{
  "n_layer": 12,
  "d_model": 256,
  "n_experts": 96,
  "d_shared_expert": 0,
  "activation": "gelu",
  "router_bias": true,
  "groups_per_token": 3,
  "init_std_router": 0.00652,
  "vocab_size": 4096,
  "norm": "layernorm",
  "norm_eps": 1e-05,
  "optimizer": "muon",
  "lr": 0.00563,
  "batch_tokens": [65536, 131072],
  "train_tokens": 480500000
}
Below are experts of layer 5 (counted from 0) of a mixture-of-experts language model. Rows are named router (the router's row for the expert), up (a neuron's input weights, with its number) and show model dimensions 0-255. Each number is 200 + 20 x the weight over its row's rms, rounded and kept within 0 to 999.
After each expert's rows: a language model's description of what the expert responds to. This comes from a sample of Wikipedia text that the model never trained on.

# expert 1
router,190,201,165,176,197,207,184,196,197,187,178,268,194,218,211,190,205,179,208,188,217,215,206,199,177,197,166,241,195,219,214,190,154,229,183,220,201,176,203,222,193,216,219,174,214,210,207,186,182,210,190,197,202,174,174,221,223,213,214,212,180,192,182,204,198,238,191,226,215,221,161,182,190,193,257,205,201,179,189,207,180,189,170,193,213,182,206,211,207,202,213,219,195,187,198,214,209,191,204,200,171,197,188,209,160,177,187,224,204,209,184,194,191,170,190,210,198,177,210,197,214,196,172,183,183,185,186,183,195,206,234,213,228,222,195,236,216,214,197,183,202,211,189,213,189,204,204,186,229,205,221,164,231,191,239,198,144,194,202,186,215,210,205,226,140,193,208,217,225,212,217,201,217,230,203,196,176,202,224,212,192,166,212,193,174,210,188,173,167,203,214,176,171,202,216,197,209,176,197,185,165,196,211,175,210,246,186,213,203,207,176,239,229,211,199,196,201,227,235,188,224,217,171,178,179,189,221,196,196,205,207,268,202,178,201,209,201,199,179,188,181,180,169,240,225,205,161,198,202,184,235,220,220,190,227,177
up0,166,237,185,177,212,183,212,223,180,216,183,175,214,212,225,188,200,211,212,195,155,211,178,217,163,220,203,226,174,227,209,217,212,212,221,223,237,211,206,198,202,240,190,224,207,196,186,195,171,183,205,185,199,249,174,238,218,173,183,211,209,219,187,186,215,241,187,208,242,206,164,161,179,196,217,203,215,177,195,163,214,186,198,188,179,237,213,238,182,226,182,214,173,208,199,192,238,183,206,232,223,220,175,157,204,179,173,202,210,199,211,221,194,219,189,154,178,199,211,218,224,209,173,239,202,184,203,207,178,208,192,203,123,193,178,212,179,192,193,175,192,177,202,219,198,196,164,210,185,214,190,197,204,201,195,170,190,195,226,178,199,208,184,195,205,200,232,190,166,199,199,216,198,197,232,213,183,181,212,198,230,206,195,180,224,180,201,211,208,213,177,195,206,191,200,224,194,207,211,202,171,220,191,199,167,196,205,187,207,191,183,197,199,210,168,171,189,226,199,214,175,214,175,231,206,221,200,234,191,209,196,199,237,217,216,214,225,189,183,198,194,155,193,217,163,229,201,218,187,226,193,194,219,201,237,196
Sentence and heading ends. Sentence-final periods before paragraph breaks, closing == heading markers, and the piece u inside foreign names like Ouattara, Rebu, oglu.

# expert 62
router,204,218,206,205,210,173,228,188,198,193,184,167,215,223,221,184,188,208,204,220,202,226,191,207,184,219,201,190,211,216,179,220,202,205,169,232,243,200,174,205,243,202,158,201,175,158,216,197,207,193,169,216,203,219,204,178,187,183,220,190,179,185,213,204,194,172,195,197,200,202,227,177,199,207,184,198,191,200,180,170,225,205,229,190,201,207,212,217,248,206,224,200,192,159,191,190,218,206,208,224,192,211,193,180,191,202,180,242,191,191,187,190,207,182,176,172,239,200,184,203,215,202,213,208,225,221,186,204,183,166,180,177,208,226,207,201,210,213,234,193,191,184,223,207,216,211,189,183,175,192,182,173,192,207,211,213,223,197,232,200,222,150,190,222,206,226,196,217,188,155,195,217,188,231,189,182,219,228,248,177,219,206,237,182,213,242,210,202,224,178,189,232,201,211,217,211,207,182,236,192,182,164,214,195,252,174,204,193,172,155,247,194,211,212,202,172,185,189,207,199,198,210,207,202,195,214,193,167,221,222,172,191,178,177,188,190,193,169,240,192,146,224,221,186,229,203,203,203,183,170,214,213,216,171,174,211
up0,210,216,215,207,205,181,208,175,234,222,181,190,202,140,201,204,164,197,198,184,242,201,204,212,197,198,239,213,208,212,202,202,185,184,146,178,185,189,213,204,218,174,187,190,212,165,182,197,192,231,187,176,242,184,179,190,172,201,255,172,224,199,207,198,180,205,185,214,181,219,194,210,191,145,201,186,197,195,216,176,209,205,214,168,192,232,212,197,189,212,176,200,206,237,216,213,211,215,160,238,214,202,210,198,174,195,211,206,180,206,186,204,181,188,223,172,205,178,196,219,216,199,182,208,195,190,228,190,200,225,181,192,194,175,230,186,159,220,191,222,230,174,228,230,183,213,207,194,163,235,202,162,189,172,202,224,229,219,194,187,183,236,191,184,211,179,153,167,190,196,202,180,194,210,209,229,203,181,214,191,189,219,185,192,242,193,176,222,185,196,217,203,199,165,222,223,237,188,211,195,196,196,194,224,211,206,207,200,223,192,182,230,236,213,234,213,198,182,209,214,200,201,210,194,202,185,178,178,218,155,214,226,202,198,211,241,174,203,209,202,174,196,217,225,207,196,173,204,240,185,201,226,195,187,190,237
Preposition on, dashes. The preposition on before dates or surfaces, and dashes, minus and plus signs in tables, such as on August 4, −25.

# expert 37
router,204,216,185,187,227,215,211,173,168,248,200,169,194,226,216,207,173,194,199,175,161,217,206,188,174,208,189,209,180,183,185,184,221,182,157,223,182,224,211,186,196,232,185,192,214,220,200,177,195,195,185,194,187,185,200,199,238,200,190,174,191,195,186,219,192,244,170,202,182,216,177,180,224,197,196,196,212,194,190,225,209,214,218,199,191,228,211,181,179,192,217,180,214,207,166,202,200,208,209,256,187,191,186,198,216,207,167,180,207,198,191,198,194,221,222,203,200,191,200,206,202,245,192,198,247,209,182,180,188,185,202,206,182,178,189,237,210,201,176,226,225,172,182,223,177,195,195,177,207,176,170,202,220,192,210,215,211,198,198,199,192,191,189,219,175,209,206,191,194,215,234,245,147,203,152,198,222,233,194,205,189,217,225,240,192,270,211,224,206,225,176,207,190,232,198,209,175,190,207,157,153,208,204,236,221,177,201,202,216,226,188,208,203,175,198,203,214,204,175,213,184,224,189,228,203,188,223,216,210,210,197,197,193,215,181,215,233,182,159,215,210,197,243,203,182,148,170,194,224,209,205,194,184,209,197,210
up0,202,191,212,182,203,221,203,185,205,180,225,201,206,209,215,187,199,213,177,190,185,209,191,222,220,196,209,185,211,206,218,192,224,209,174,219,198,153,160,211,189,195,184,202,185,181,207,221,202,166,187,180,201,213,177,225,202,199,180,225,198,227,201,190,208,180,188,233,207,201,168,195,175,178,171,185,216,179,209,190,196,199,195,222,202,178,190,207,122,180,252,182,206,199,243,220,203,193,202,223,208,209,208,192,214,185,221,222,178,212,189,214,188,190,164,193,199,184,229,194,239,177,216,213,201,222,226,148,162,192,197,196,208,209,191,211,179,194,218,211,202,171,206,207,235,183,191,180,208,210,232,164,169,171,198,217,219,209,199,187,196,184,180,217,186,200,252,165,196,224,179,211,186,204,237,201,213,197,191,202,265,177,209,200,181,217,230,195,198,209,200,198,206,215,213,186,268,214,178,233,230,181,193,185,197,228,226,189,213,205,191,151,237,175,187,188,221,195,205,202,195,197,183,233,180,216,200,221,174,204,190,219,209,196,182,231,200,200,182,185,206,161,210,214,222,194,154,179,172,222,201,179,203,200,188,216
List-item dashes. Hyphen bullets opening lines in lists and infoboxes after a line break, plus hyphens inside compound place names like Châlons-en-Champagne.

# expert 6
router,217,212,196,194,195,222,227,209,172,208,196,243,207,188,227,203,192,210,216,196,194,174,174,214,202,217,196,243,225,193,207,206,162,225,182,220,224,154,210,237,221,180,199,198,173,206,263,219,182,176,214,215,211,189,223,207,218,195,182,177,188,253,215,203,188,214,175,236,172,236,186,200,173,187,184,194,226,159,177,225,193,214,202,215,195,176,218,211,245,191,212,237,193,198,207,186,184,163,169,184,163,168,192,205,205,191,221,178,205,178,202,191,177,212,174,212,199,192,231,199,206,197,195,210,200,216,162,192,174,191,204,259,198,183,228,209,195,215,212,221,178,182,184,219,195,197,201,219,210,197,194,248,199,211,199,201,213,190,189,187,194,192,197,220,206,199,220,184,201,230,237,187,199,188,168,217,192,225,250,141,186,178,171,211,214,194,201,215,171,202,213,201,192,215,179,192,181,198,196,170,216,224,229,209,218,210,200,210,184,221,196,212,168,163,196,206,203,186,200,232,214,161,186,179,210,221,202,167,218,177,216,185,200,209,207,194,188,201,197,230,210,184,185,168,200,186,220,191,193,199,191,225,172,177,178,191
up0,186,202,201,205,210,237,177,220,189,193,242,191,163,194,204,221,184,186,166,199,214,185,225,194,195,164,203,200,169,154,215,171,199,200,195,197,223,186,215,210,232,155,209,240,238,213,201,187,165,218,190,170,233,213,187,187,210,195,198,211,246,197,187,199,239,183,218,235,194,182,185,185,200,242,218,222,203,177,196,205,197,213,245,192,203,171,224,180,209,197,194,205,209,183,202,166,174,190,184,184,225,204,199,221,188,226,196,190,188,199,180,211,186,208,215,218,222,186,221,186,222,183,177,217,200,212,196,204,188,194,176,173,209,220,217,217,189,222,178,187,188,174,248,199,188,220,182,196,160,155,231,211,184,193,204,188,183,176,207,219,192,208,219,186,187,180,202,200,211,213,207,197,212,225,219,232,214,180,192,176,199,187,198,194,192,188,230,178,195,193,192,213,233,217,178,202,162,187,163,182,200,207,242,207,211,229,215,190,156,224,201,197,216,175,192,192,174,210,211,149,209,208,223,246,172,188,227,222,196,202,213,217,197,257,163,205,201,225,220,209,163,183,193,198,197,207,168,205,220,188,191,189,189,214,227,190
Latin-Romance word starts. Word-start or inner pieces like os, qu, de, l, ex, trans in Romance or Latin-derived words, e.g. Din-os-aur, Iro-qu-ois, La-os.

# expert 22
router,167,182,184,163,211,181,211,202,224,191,257,209,200,192,209,179,198,219,204,199,172,194,195,219,202,230,191,203,195,210,167,216,200,178,202,217,161,169,206,182,203,195,201,174,237,212,173,156,183,171,226,181,222,227,216,205,200,200,174,217,220,162,173,227,188,192,162,193,209,214,234,177,242,164,216,211,198,221,185,190,202,188,201,184,173,192,218,219,206,176,205,193,197,225,190,174,187,178,173,209,164,167,234,195,222,224,271,205,176,209,189,220,207,214,203,157,201,201,222,190,190,195,231,203,188,159,183,205,198,214,226,211,182,203,188,187,239,192,209,211,189,202,190,199,218,164,188,207,221,214,203,201,205,183,219,228,219,225,191,211,186,196,217,213,214,198,220,218,219,211,203,200,168,221,156,194,197,215,219,178,209,202,216,182,204,182,244,193,224,189,192,214,170,183,167,181,186,228,228,199,203,179,211,211,189,190,196,210,215,216,199,220,212,188,192,190,195,177,188,207,221,222,189,214,212,199,175,197,219,221,194,208,222,203,161,207,261,200,231,187,203,203,187,176,219,204,185,216,172,209,231,201,240,159,184,189
up0,210,202,231,211,192,218,229,161,232,182,187,226,176,221,237,216,179,185,171,231,218,207,203,208,193,158,179,179,201,190,227,228,200,160,199,190,213,184,203,180,197,225,179,179,176,160,197,170,210,222,196,203,196,216,175,193,206,205,209,158,200,196,208,201,214,209,179,170,202,212,209,227,212,207,206,222,215,188,188,226,212,203,214,217,205,198,213,194,224,194,212,191,209,252,204,214,200,182,197,213,228,230,212,170,186,230,203,200,250,227,174,173,247,183,174,192,201,208,188,226,199,201,194,224,167,205,208,235,236,202,213,229,194,208,214,212,191,208,204,190,187,215,184,193,221,197,201,167,178,213,190,178,192,204,237,219,205,170,196,191,213,224,156,178,207,253,195,167,197,175,218,212,209,235,197,171,193,156,205,173,179,229,205,219,220,217,196,208,179,156,204,213,193,169,210,195,187,210,204,170,214,200,186,209,222,178,197,208,187,197,191,188,169,192,173,206,174,223,197,206,180,174,210,191,202,236,168,187,235,167,195,180,206,184,195,188,179,162,186,197,236,182,201,240,183,184,172,225,197,211,216,225,205,214,184,186
The preposition of. Mostly of after a noun in names and phrases (League of Legends, Journal of, regulation of), sometimes among, for, in, &.

# expert 14
router,175,188,187,198,209,209,170,193,204,226,216,196,173,232,169,200,240,179,233,199,185,229,194,212,223,200,172,220,197,199,181,243,200,202,232,209,177,193,225,178,202,200,208,207,192,187,189,152,190,209,200,160,214,188,200,228,209,220,213,202,187,233,240,174,222,171,158,212,141,189,201,204,173,226,191,185,173,231,208,195,215,181,224,224,176,210,202,228,177,233,188,230,214,186,209,162,173,208,177,201,208,195,175,222,176,187,195,212,202,220,221,227,193,192,195,205,193,200,217,203,227,182,226,218,215,203,204,189,207,176,217,201,233,183,186,240,222,204,227,167,205,218,184,192,180,226,231,177,186,204,227,177,229,222,219,193,193,210,173,200,193,221,172,217,197,173,222,207,179,196,210,192,202,194,184,189,205,209,181,195,166,207,185,203,231,179,187,183,188,207,188,171,174,206,199,203,246,191,206,196,223,217,233,234,187,203,200,202,221,213,216,168,194,209,156,186,197,172,218,208,195,176,219,210,214,209,239,188,228,240,196,187,195,208,170,214,179,208,181,206,176,193,186,230,169,180,227,185,191,204,218,159,182,199,167,209
up0,244,194,181,204,198,192,185,193,179,206,209,195,201,159,172,195,253,204,207,217,194,160,197,213,189,205,197,178,188,189,203,212,229,205,208,214,201,191,216,183,209,183,156,142,208,199,189,215,200,193,195,248,194,235,196,241,207,170,231,192,169,226,197,187,209,218,162,205,195,209,156,164,198,214,189,202,212,205,221,218,195,189,175,175,219,204,207,212,221,212,187,204,201,236,247,161,182,216,193,211,190,214,189,217,216,185,178,169,175,222,208,214,198,199,204,183,235,217,188,167,191,227,228,218,209,200,199,194,196,195,166,177,217,228,175,206,224,191,189,199,207,212,195,193,199,193,188,184,215,206,209,206,210,186,179,190,197,216,196,240,201,191,167,185,218,167,181,214,182,248,202,219,186,184,218,193,177,239,208,196,218,216,176,204,200,207,243,177,194,216,195,180,212,164,229,187,190,197,162,212,173,204,177,232,237,201,190,208,215,214,197,207,230,214,244,178,192,175,214,178,205,171,219,185,194,203,187,204,255,195,187,186,203,216,203,202,201,183,198,196,210,217,193,212,209,171,181,210,182,221,197,244,234,221,152,187
Syllables ar/ro, particles. Inner word pieces ar, ro, ap, ip (Dungarvan, weapon, Bizarro) and short words like with, up, out, under, word-initial b.

# expert 8
router,219,171,218,222,178,226,237,220,179,212,244,196,186,181,217,179,217,214,195,216,199,203,207,194,193,205,219,193,229,142,190,211,195,213,220,153,207,214,165,225,185,221,175,205,138,205,183,194,196,225,173,201,200,195,208,200,209,195,220,187,167,178,197,203,188,204,222,217,202,211,182,193,216,191,199,214,216,215,207,162,203,199,181,252,196,189,189,212,207,224,216,170,179,210,204,191,194,194,181,172,219,209,167,202,201,192,217,187,195,214,212,204,213,193,209,184,236,217,183,222,184,176,204,192,204,235,197,201,208,167,194,205,213,168,206,166,185,178,197,208,210,184,203,225,241,227,184,170,219,206,240,184,194,210,198,228,223,177,197,203,231,172,233,219,197,189,178,219,210,223,193,155,202,184,185,196,209,230,228,221,219,236,207,177,168,211,255,200,203,198,203,198,198,181,216,200,215,212,222,206,172,210,204,204,184,223,224,234,223,215,184,201,175,206,179,192,172,172,204,200,219,198,190,209,209,187,198,218,245,175,188,215,183,194,197,205,196,209,190,162,220,186,213,162,205,184,183,128,187,198,197,198,216,199,206,146
up5,206,188,185,222,201,238,231,218,213,165,223,225,168,190,212,155,181,224,196,200,170,199,208,189,216,212,155,194,168,209,227,213,226,193,203,198,208,189,218,214,199,231,153,196,173,175,217,196,189,188,219,190,186,159,201,226,216,213,223,191,221,173,198,236,205,200,212,210,209,218,240,174,207,195,222,226,204,178,215,188,168,196,206,207,205,181,211,197,184,186,205,210,206,191,197,199,202,194,185,206,223,231,182,224,199,199,161,174,164,229,190,197,198,208,256,202,201,214,181,213,217,181,214,200,192,252,210,200,204,191,194,189,154,214,179,195,207,191,196,219,179,186,189,182,223,192,205,176,210,168,202,193,214,227,195,217,218,171,178,208,157,199,162,161,184,217,178,203,157,202,218,220,208,208,188,198,212,199,199,179,171,193,207,200,193,152,219,182,179,176,202,202,225,225,215,201,196,192,152,216,213,217,214,192,199,214,217,184,218,253,195,174,185,184,210,222,186,179,171,224,187,198,216,196,189,188,219,232,234,225,252,174,176,198,206,191,185,214,189,208,186,211,240,216,192,195,211,198,182,203,187,206,225,225,241,182
Comparison determiners, -ic suffix. Words like such, other, same, similar, different before "as" or nouns, plus the suffix ic in Hispanic or Medtronic.

# expert 42
router,220,204,206,178,182,221,175,218,209,214,208,203,209,155,195,221,196,188,162,206,181,177,206,218,189,258,217,203,164,202,207,202,183,207,216,197,198,213,223,168,186,195,213,175,208,169,204,245,204,170,228,197,190,191,237,188,221,194,161,199,219,208,219,187,174,193,177,170,190,190,236,196,195,199,184,203,193,201,204,247,202,202,205,207,202,188,174,200,203,200,184,228,201,177,188,179,218,228,212,204,167,170,216,170,209,210,193,194,216,194,189,198,225,276,191,179,169,194,194,221,176,237,202,198,227,183,225,218,213,183,195,163,186,210,196,213,214,227,192,143,230,176,216,206,219,188,207,199,227,204,214,180,194,205,196,201,167,221,170,217,200,168,207,213,194,200,181,184,163,189,212,185,227,187,188,201,226,190,214,173,195,178,180,221,208,181,203,200,220,184,210,225,172,217,243,203,241,232,188,187,187,173,215,189,180,178,184,211,192,190,223,204,194,172,210,189,245,193,211,190,204,227,242,205,171,185,186,204,186,209,211,167,162,203,208,205,186,223,227,190,202,219,224,234,170,191,198,189,209,204,213,221,224,171,189,190
up2,232,200,209,193,209,180,173,221,204,237,214,240,158,171,218,203,189,242,207,212,212,188,186,204,171,200,180,184,167,176,189,199,203,173,244,195,210,200,200,213,196,210,174,214,206,207,185,192,216,190,220,230,181,217,192,198,190,220,204,231,184,253,209,183,209,218,205,168,180,207,193,193,180,165,166,194,193,186,214,189,179,225,182,183,175,179,242,223,186,174,187,235,210,182,190,181,205,184,203,206,243,214,212,193,192,160,204,206,216,201,193,211,195,219,200,167,189,193,175,261,199,223,184,219,223,189,209,209,196,183,195,181,157,215,169,210,169,186,202,211,193,205,221,199,197,191,214,236,194,190,224,191,218,162,215,231,202,234,214,174,179,193,233,221,221,182,229,166,218,177,195,199,219,207,233,214,185,183,167,220,215,202,184,212,200,197,174,174,185,193,171,205,209,221,239,200,207,224,191,233,138,178,203,204,179,204,232,208,185,201,217,196,234,205,223,192,216,194,201,203,181,190,186,193,221,205,195,191,177,184,247,183,211,195,236,194,198,171,187,204,216,187,185,224,180,201,166,195,197,224,202,195,209,173,227,210
Capital initial letters. Single capital letters beginning names or titles, often in tables or lists, e.g. B-ombardier, G-iorgia, K-almuck, S-ebastian.

# expert 40
router,171,193,181,205,156,157,217,185,198,208,191,231,178,180,199,225,179,191,196,230,202,200,200,218,206,180,193,199,205,217,214,193,198,207,226,206,179,200,188,216,201,191,177,198,203,209,176,230,200,171,190,173,198,180,204,183,154,195,200,187,197,196,190,214,200,186,171,199,212,247,205,216,226,181,189,226,231,192,221,191,216,206,185,197,214,160,210,217,184,213,191,181,175,192,145,202,210,201,174,214,178,212,211,196,173,224,210,207,202,155,199,234,174,218,183,172,196,189,183,203,167,175,211,215,181,240,240,223,211,216,212,216,210,213,227,198,146,219,200,211,227,159,219,212,204,194,201,211,200,182,186,186,219,184,246,205,224,194,198,202,211,193,218,195,225,218,189,197,233,187,195,184,190,160,171,259,249,195,205,182,187,226,218,173,198,192,166,206,200,229,203,188,230,207,220,192,217,243,202,191,188,208,227,207,244,199,191,209,209,208,174,209,178,189,208,220,184,186,199,194,162,205,206,231,243,226,226,182,234,206,208,231,189,204,195,192,188,190,175,195,183,220,189,160,205,208,206,169,181,208,190,177,174,231,205,213
up0,203,223,208,184,202,235,159,175,222,198,237,201,208,199,181,229,212,207,211,173,237,237,167,178,187,219,177,208,217,166,206,170,188,182,180,239,191,187,205,194,187,185,162,193,206,207,188,205,226,228,200,166,250,197,202,179,154,209,198,185,181,188,206,198,224,200,189,193,215,211,208,180,215,199,196,191,219,180,216,223,173,219,248,184,199,187,206,175,215,225,209,214,204,189,215,233,220,173,212,211,194,183,186,210,181,188,218,201,230,200,204,238,181,194,203,197,198,193,181,167,203,210,196,228,198,174,228,215,219,188,186,170,227,228,195,196,193,233,188,195,213,179,161,191,196,230,180,210,219,176,191,218,205,221,180,174,196,170,219,228,204,189,205,192,193,188,204,228,183,218,202,193,188,201,207,185,208,176,194,187,203,186,192,209,220,194,190,221,203,204,246,163,206,208,198,202,193,187,238,193,212,192,177,188,183,199,203,215,174,213,179,206,160,176,197,229,213,232,220,226,246,224,244,217,153,190,206,204,201,160,181,195,189,229,176,236,210,230,214,199,178,212,207,200,191,197,192,163,190,208,235,196,181,241,166,239
Adjective-forming middles. Inner pieces ic, or, ient, ial inside scientific or adjectival words like multicellular, scientifiques, Binomial, plus major, national, central.

# expert 34
router,252,192,186,187,205,189,186,185,213,203,153,177,192,220,258,193,213,227,196,200,215,197,168,188,189,163,222,254,218,191,170,223,229,194,200,217,200,201,191,220,195,220,220,207,207,190,200,210,194,225,195,225,216,167,215,197,198,168,236,246,223,206,193,208,205,193,197,217,194,191,221,203,229,249,204,221,198,168,192,224,235,216,172,224,183,180,182,206,203,165,206,222,183,203,212,192,180,228,239,214,201,193,199,180,216,185,170,185,213,196,198,182,167,241,161,205,201,220,219,206,187,187,205,159,187,205,182,198,193,207,174,204,196,194,205,184,205,179,226,205,189,162,183,198,182,225,179,228,189,190,206,156,188,223,210,199,185,192,219,207,193,184,193,226,196,240,208,181,194,225,210,199,245,191,197,210,198,234,183,191,204,172,216,173,208,157,218,206,229,214,169,186,208,195,194,216,183,206,204,207,166,227,209,157,239,189,187,214,220,194,205,186,171,162,183,178,186,192,189,183,240,214,210,205,209,190,222,221,209,195,208,187,187,215,189,202,202,213,181,196,209,222,188,177,160,189,206,186,220,147,210,185,201,187,224,202
up1,223,219,186,166,244,204,207,192,201,215,204,202,178,206,193,231,213,197,200,221,210,197,194,183,164,198,179,219,213,170,206,217,190,204,158,176,212,211,190,205,232,182,234,169,213,192,159,193,223,223,208,189,177,211,180,183,209,214,203,211,211,221,177,204,196,220,210,207,201,209,197,172,175,188,185,209,191,192,220,211,223,166,171,208,197,180,175,184,176,217,166,211,203,214,179,222,194,221,208,221,221,234,185,171,197,186,217,188,191,222,175,171,168,217,205,215,219,212,180,175,183,179,185,209,196,177,203,230,179,193,177,221,177,218,200,188,185,179,207,215,194,185,219,194,187,182,176,228,194,205,211,237,186,208,206,199,203,197,202,176,212,221,162,201,195,232,200,187,221,201,179,211,213,216,195,187,227,204,209,204,242,229,197,180,211,184,181,188,201,188,163,195,212,219,202,207,213,223,221,209,186,224,183,244,175,172,240,168,239,204,229,197,234,224,212,188,203,196,199,202,211,190,197,190,208,241,209,210,192,221,214,199,145,252,205,204,212,163,144,222,208,195,172,170,201,237,220,190,198,197,138,197,232,204,239,179
Word-opening stems. First piece of a longer word after an article or adjective, like un(it), col(onial), cult, man, vis, hon, aut(omobile).

# expert 19
router,210,207,189,198,190,210,212,179,188,230,198,212,221,207,193,222,204,220,146,187,236,175,197,224,202,211,189,199,206,203,205,199,195,157,221,193,190,218,202,240,201,228,214,175,202,185,191,210,184,205,203,215,169,214,188,226,211,194,192,217,206,184,204,192,201,178,203,226,235,168,247,218,199,179,228,225,190,207,221,195,167,197,213,243,224,199,225,194,166,156,176,213,191,207,195,231,213,197,183,198,200,204,169,208,169,212,198,211,189,194,189,230,179,166,255,212,178,248,228,179,206,228,199,184,204,197,208,182,214,201,171,202,170,207,219,206,210,208,186,201,254,224,218,240,179,216,211,212,184,210,182,172,202,231,200,208,204,219,192,179,175,199,202,208,222,214,226,218,211,199,185,195,180,196,174,208,229,167,212,231,194,198,177,192,184,196,179,177,223,194,166,204,219,194,160,211,216,209,192,164,219,177,218,227,194,172,170,201,240,173,203,217,222,165,149,195,176,192,201,193,230,208,221,213,201,213,189,191,186,220,191,194,200,202,203,214,188,196,196,198,174,208,203,176,192,206,174,180,181,242,219,170,150,223,166,203
up1,210,172,198,194,183,155,210,219,193,181,177,243,249,186,196,177,214,198,205,222,209,204,192,201,221,175,169,198,194,185,203,179,222,198,200,208,206,215,220,181,190,184,201,176,172,215,186,196,192,222,229,225,199,207,222,196,223,223,235,193,187,243,227,190,194,220,211,174,244,154,212,226,196,215,189,215,210,186,205,183,211,226,188,213,225,185,210,175,166,188,222,205,187,227,222,257,212,220,180,203,184,205,212,223,184,189,214,160,210,188,207,212,190,199,208,178,188,217,223,194,183,220,200,193,221,250,182,204,194,172,215,193,198,197,214,199,201,164,208,208,248,179,205,226,205,175,176,202,229,198,215,212,196,193,182,198,227,199,210,183,178,202,203,231,167,194,188,200,210,171,224,210,196,226,186,191,166,181,191,213,242,184,194,155,175,190,192,205,160,176,234,182,216,190,190,190,182,191,166,207,206,188,172,207,213,170,158,216,178,190,216,204,219,195,197,219,182,215,164,228,200,200,217,189,195,188,211,225,184,206,154,206,208,217,195,201,201,222,168,212,213,180,211,188,227,231,212,210,241,151,178,219,179,173,207,208
Infobox field labels. Prepositions and label words in credits, infobox fields and set phrases, such as Story by:, Country:, Full name, known as, such as.

# expert 7
router,220,220,214,217,188,191,213,201,180,203,177,222,205,238,227,211,214,202,229,221,197,230,190,206,202,222,203,240,214,152,205,193,164,179,176,154,193,202,196,207,216,194,168,242,201,198,218,193,192,207,208,202,219,180,190,203,187,239,215,182,223,213,195,201,160,193,188,207,174,176,205,165,209,197,199,209,192,166,150,199,182,221,197,207,177,180,243,167,198,175,181,214,224,191,202,167,163,210,222,200,174,191,163,197,218,181,185,176,245,211,192,216,209,210,217,209,228,197,223,206,204,219,196,213,192,220,200,199,223,188,182,172,212,197,181,185,222,162,196,197,188,153,235,200,178,219,169,178,256,212,207,242,178,187,183,216,192,207,230,207,240,179,214,199,216,225,203,179,191,208,190,209,216,237,211,192,228,196,225,196,189,200,169,181,215,194,229,191,207,172,180,188,177,223,210,207,242,238,223,217,189,179,178,183,218,185,196,188,197,240,218,194,175,189,210,205,190,222,176,199,192,196,163,207,198,192,205,229,203,214,216,168,213,204,207,210,183,229,218,176,185,200,204,193,198,216,228,211,188,197,186,196,188,154,211,180
up0,196,268,186,197,206,201,220,195,173,223,214,222,193,220,192,211,215,229,201,185,221,190,209,193,194,231,227,230,226,200,201,233,186,217,212,186,219,233,178,197,185,202,217,192,190,220,207,156,192,206,181,171,235,218,159,174,204,168,187,162,195,202,197,221,198,202,216,208,212,218,206,209,165,186,183,194,175,155,209,195,169,222,225,200,195,165,206,224,226,221,192,179,209,192,179,188,155,189,213,199,176,211,213,195,216,216,191,202,206,205,158,226,185,226,201,197,189,200,151,200,193,200,200,201,210,208,202,160,240,189,208,176,232,207,171,199,177,209,159,187,199,222,190,163,210,211,216,186,192,176,166,228,217,185,216,202,173,162,215,190,208,185,203,160,199,227,219,197,176,215,206,194,208,214,208,201,202,184,214,210,217,223,208,214,197,207,189,190,201,195,225,223,214,215,222,222,180,193,212,176,210,227,172,200,186,217,213,173,189,207,205,172,165,175,156,251,248,189,222,181,201,201,220,230,197,181,180,197,173,201,219,235,188,208,205,214,217,205,210,202,185,180,189,201,191,191,212,206,248,244,229,206,178,203,185,214
Word-initial consonant pieces. Single or paired initial consonant pieces starting a longer word, such as s in sends, r in rifle, S in Sophy, tr, dr.

# expert 5
router,210,203,192,227,186,212,183,205,164,214,225,214,198,169,246,199,191,192,213,202,161,190,174,200,212,240,192,217,194,203,220,207,187,190,224,222,210,211,192,195,230,214,201,178,208,187,194,189,197,195,184,181,229,235,168,221,218,201,226,199,205,158,202,203,234,168,183,215,216,182,228,212,216,214,207,176,212,234,214,189,206,164,234,205,208,221,199,198,238,214,205,207,193,174,223,215,178,194,202,196,179,210,189,199,238,175,217,200,195,183,190,178,178,184,180,226,167,245,190,174,200,189,213,166,207,208,202,231,179,204,177,172,190,154,232,214,193,225,190,163,180,190,225,208,229,185,180,204,158,188,209,188,199,215,232,221,195,153,184,185,192,212,235,200,220,213,179,192,189,172,210,186,175,231,211,162,173,192,223,219,202,173,181,242,191,188,185,211,168,203,197,201,212,189,219,219,220,206,214,215,230,193,210,233,239,174,186,204,169,220,226,202,197,208,245,214,191,199,228,209,190,192,203,173,214,214,216,193,185,183,200,210,218,166,211,166,216,222,211,196,191,207,160,200,183,236,176,189,229,198,205,186,207,169,227,190
up0,208,199,198,229,205,190,224,212,170,220,189,216,205,225,192,190,184,174,145,159,183,188,195,198,176,169,177,225,203,237,192,196,191,197,221,225,189,177,226,202,212,206,176,214,209,231,167,200,187,178,233,224,206,197,244,240,199,213,182,177,199,235,173,211,204,205,201,174,201,193,229,201,192,183,204,195,200,209,202,207,179,169,186,182,228,189,222,208,190,167,201,182,193,203,224,232,209,207,198,199,221,201,180,186,187,214,197,198,219,213,215,186,169,211,180,178,200,213,232,188,193,182,179,191,193,174,165,194,215,197,191,255,167,200,217,165,207,165,182,208,207,176,203,181,167,196,228,236,194,172,146,192,215,158,209,195,188,221,217,195,232,193,213,188,211,169,165,177,224,178,220,223,200,213,186,226,224,185,220,219,186,216,205,187,212,212,197,208,182,194,192,214,201,215,228,196,228,165,215,199,209,222,162,202,198,206,173,201,233,216,194,216,211,195,200,184,190,202,200,221,190,210,176,190,242,222,162,196,216,215,188,166,199,228,230,215,205,202,227,202,218,172,214,225,246,186,197,218,206,201,176,213,209,202,149,233
Spatial-temporal prepositions. Prepositions opening place or time phrases, mostly in, also from, at, during, into, since, often sentence-initial (In 1990, From 1949).